{"n_layer": 10, "d_model": 128, "n_experts": 32, "experts_per_token": 4, "d_expert": 64, "d_shared_expert": 64, "activation": "swiglu", "moe_layers": [0, 1, 2, 3, 4, 5, 6, 7, 8, 9], "n_empty_slots": 8, "router_score": "sigmoid", "normalize_top_k": true, "routed_scale": 1.0, "balance_loss": 0.000107, "balance_bias": true, "init_std_router": 0.00764, "lr_router": 0.00238, "n_head": 2, "n_kv_head": 2, "head_dim": 64, "vocab_size": 8192, "norm": "rmsnorm", "norm_place": "pre", "norm_eps": 1e-05, "positions": "rope", "rope_base": 10000.0, "rope_fraction": 1.0, "qk_norm": true, "attn_scale": 0.182, "tie_embeddings": false, "parallel_block": false, "init": "normal", "init_std_qkv": 0.0357, "init_std_o": 0.0, "init_std_up": 0.0357, "init_std_down": 0.0, "optimizer": "muon_variant", "lr": 0.0154, "lr_mult_o": 3.0, "beta1": 0.95, "lr_head": 0.012, "warmup_steps": 50, "schedule": "wsd", "decay_fraction": 0.806, "decay_shape": "linear", "final_lr_fraction": 0.0, "batch_tokens": 262144, "seq_len": 512, "doc_mask": true, "train_tokens": 804800000, "steps": 3071, "dataset": "wikipedia_en"}
Below are experts of layer 4 (counted from 0) of a mixture-of-experts language model. Rows are named router (the router's row for the expert) and show model dimensions 0-127. Each number is 128 + 32 x the weight over its row's rms, rounded and kept within 0 to 255. Numbers have three digits each.
After each expert's rows: "mostly gets" lists some tokens that are sent to it at least half of the time. This comes from a sample of Wikipedia text that the model never trained on.

# expert 2
router:093164169124188156130169097124168150124140153095133065141122094140072163114156128120129108110144131180181120124109174110140120075109109112095133158095094165184166078146128065082113150072147151059175101108134167130075098195210134112091195092167089103103117084156083150160138112137120170140157116061117095121111134114126124148151086158117085170106160100167090130135164113137128127099128
mostly gets: " The", " his", " Al", " their", " her", "The"

# expert 17
router:129144088102131090112131116183081102184172179133180128072140121126115187096119146133127101115159087154155108147055115168155145040185142122084141134172124136143141143122094131072120115124082195123135125141075164147180116134164091176100161130122167143163136103122115146125107096180113145151078100087091081118140139113096169143114118122101111148133211033113091176126117123147144132078117
mostly gets: "ville", "land", "ford", "mann", "shire", " Jones"

# expert 31
router:126156113128144081113125121084142114099168142108171123150094094135141192101137138110101100147139092110185157133065097126140107094150146095115197154115105163140194175099105096095095159128122110142148144121168104111119130126162123178147150076153163127129129126093116161056188080151135180206116126123100073100186148131116196166076098090159135114081161103138123183163172069185136122116090
mostly gets: "ata", "ium", "ira", "io", "ola", " plant"

# expert 0
router:125131116081206159134148100149150183158138154124117079106132054168135098103100175115159039116107114177150194156100132078159113142171133158132104107129085123123177094147112088093034176119130149077141161151102157089101143171117113181106157110118126171108135104131120140083137095140120132145134137111086107130131166109140144105134090165148089133175195091118105123093140098096139076065175
mostly gets: " National", " American", " United", " new", " South", " New"

# expert 5
router:117163099128149111093130177135146144189147154116136091133119160150102135151103151100061053111137107134149206117102140139161096124148152117114139184089135208113121131101138131117148102124081081087132142048122101141144125143131165161111200104135181117085125077149147152168143141204069125138163132109118117068132102085080154100147096168140112160159151079162103105051100122162165153089101
mostly gets: "'", "==", " \"", "===", " —", " =="

# expert 13
router:064185097078171133070062110120092164151152127171108092139085109104128112143065168083151113161092108117145156172092089100133100100125135162124151130134079132179169140097149095095093181115108117066128122124099099129129089173159071143142188091159126199090145151184132190093106047104132167125147115128119123104138148095130112140138121149133138144184161090170108107090106126079126124093159
mostly gets: " the", " a", " The", "The", " an", " his"

# expert 23
router:115133144082133152118149150114093177124115161178092103131126142118158133103064155102119118144114131154120103187100122090077094113148142094093180170127123153167175129182085176137070141071137079068109159104131127096092079156167172108078184077166099121101137109129090141121147119155129157133141077082068089120153140094105174106153067167151077163163108118107108146109128033147165139112126
mostly gets: " con", " An", " St", " San", " Ar", " Man"

# expert 14
router:119138127052161120111120163128100127236179117152100142125168134072148114035087098136079140148205080166127128122125140125098109105108126141110140109132170143149149134160121122142097101104117131105116133087133160156170050151204120149097141126094108162139121137154124111115110096153098108121139102077083118051093186128096133143103098104148124145114112103132076147138158064155141069057136
mostly gets: " John", "ton", " London", " David", " Michael", " James"

# expert 9
router:120150117113172136079154182126121145120159175151147104103135150080110156113039119053079107128112116154176154139140181133133105109155155072111152174115151156164146138084176146138074150060122115071126102119128152137101091172149111093099174106166139123078194119127093114156184139143110138151058129026090109116101120124071113115107089147078117154138130106111093120124106066128125097134116
mostly gets: " S", " A", " C", " M", " F", " E"

# expert 15
router:151167119127146111076124179105150109104158152117149108118093155140125084146114142055096073090128102130147194086079127128172051154114130095038162174080133180147183094141114173143092143122105082134070149148139125116163054174135136102127153102128101151095142114143127131114135108163071106192136145090152149113123110105119133123126087137122132164151181088158086112081093117104168106049142
mostly gets: " (", " \"", "=", " =", "′", "==="

# expert 27
router:149208160117148084091130176122146186153177142132137072076119108156145159072141172095061074148093121138149144139121125115143079129189155108073085123125156141183119128108153148062165116103090128072087088079074101125166105105112151134124146127106149123151100094106129121070166111185109110147140159108101126091117078123049173093191127163152121172150121113150096119089131118151146121090110
mostly gets: "-", "–", " −", "|", " \"", "/"

# expert 3
router:130155088090126054104122124162088143103103147149180141143144111146136143085087196140108116153208035123132113148060173099117119104123134148101092143101130180133128146105170119101086172109144123163118105123145102145111067143124136127161140160188113111097101186091114140069171099151097109169081113140125152095087084099110148122125097105181129143132155047208091143133142097170125107092122
mostly gets: " |", "ra", "ya", "á", "ka", "za"

# expert 6
router:112134124110138040108108124150106126132139173143134132104163088107124159068110165095118120134144083177160181143059143131146099132128170164105110133077129176198116125127132170112109139113093114149139058100132061160109082187118113115172170122134097140094146185130119142121164073171093105161094160130111140118077140126126126115124103130154056128121129039172104150120211133110127132061170
mostly gets: " |", "|", ");", " won", " between", ";"

# expert 20
router:102130120067117125131084195090122104147138159174099107116141136128091095119110145087141121126140087166120147137105138073137072141136185067109144198132126187146112136133095104091132096121117073120126100125183192188175099181120124157128160141166089113126152157149125139116203095128122119136178121135091125119169102157075174098147090164138058191187103077119090117114115108060124089132159
mostly gets: " June", "°", " April", " September", " January", " March"

# expert 28
router:121143062075143089122130178165140133204152160089178108104162053130101106076066163088127071084105116155155149180109146108119125076158130142056074121128110130145183151170158146125131180147063121081143145150143122126122136224102132160165135137113097143127123117129132116129164148117098126178136109119085074111124137099120147113138108102103069118145206102129104111124146133153145101086178
mostly gets: ")", " States", " University", " United", "|", " State"

# expert 10
router:058155165131128122092125127160106157186167173132113087099163052130181111103061145091145125135114129143135189146115157064152119145108135154132113091086099140111149097090072114092095117138159088093158118125194147125098145214138149158120209107152109183134163111161132195133167147134087196137118146116106122100147127091099129124112100100080097136184141120152118120081145123125165107068105
mostly gets: "\n", " first", " made", " second", " several", " left"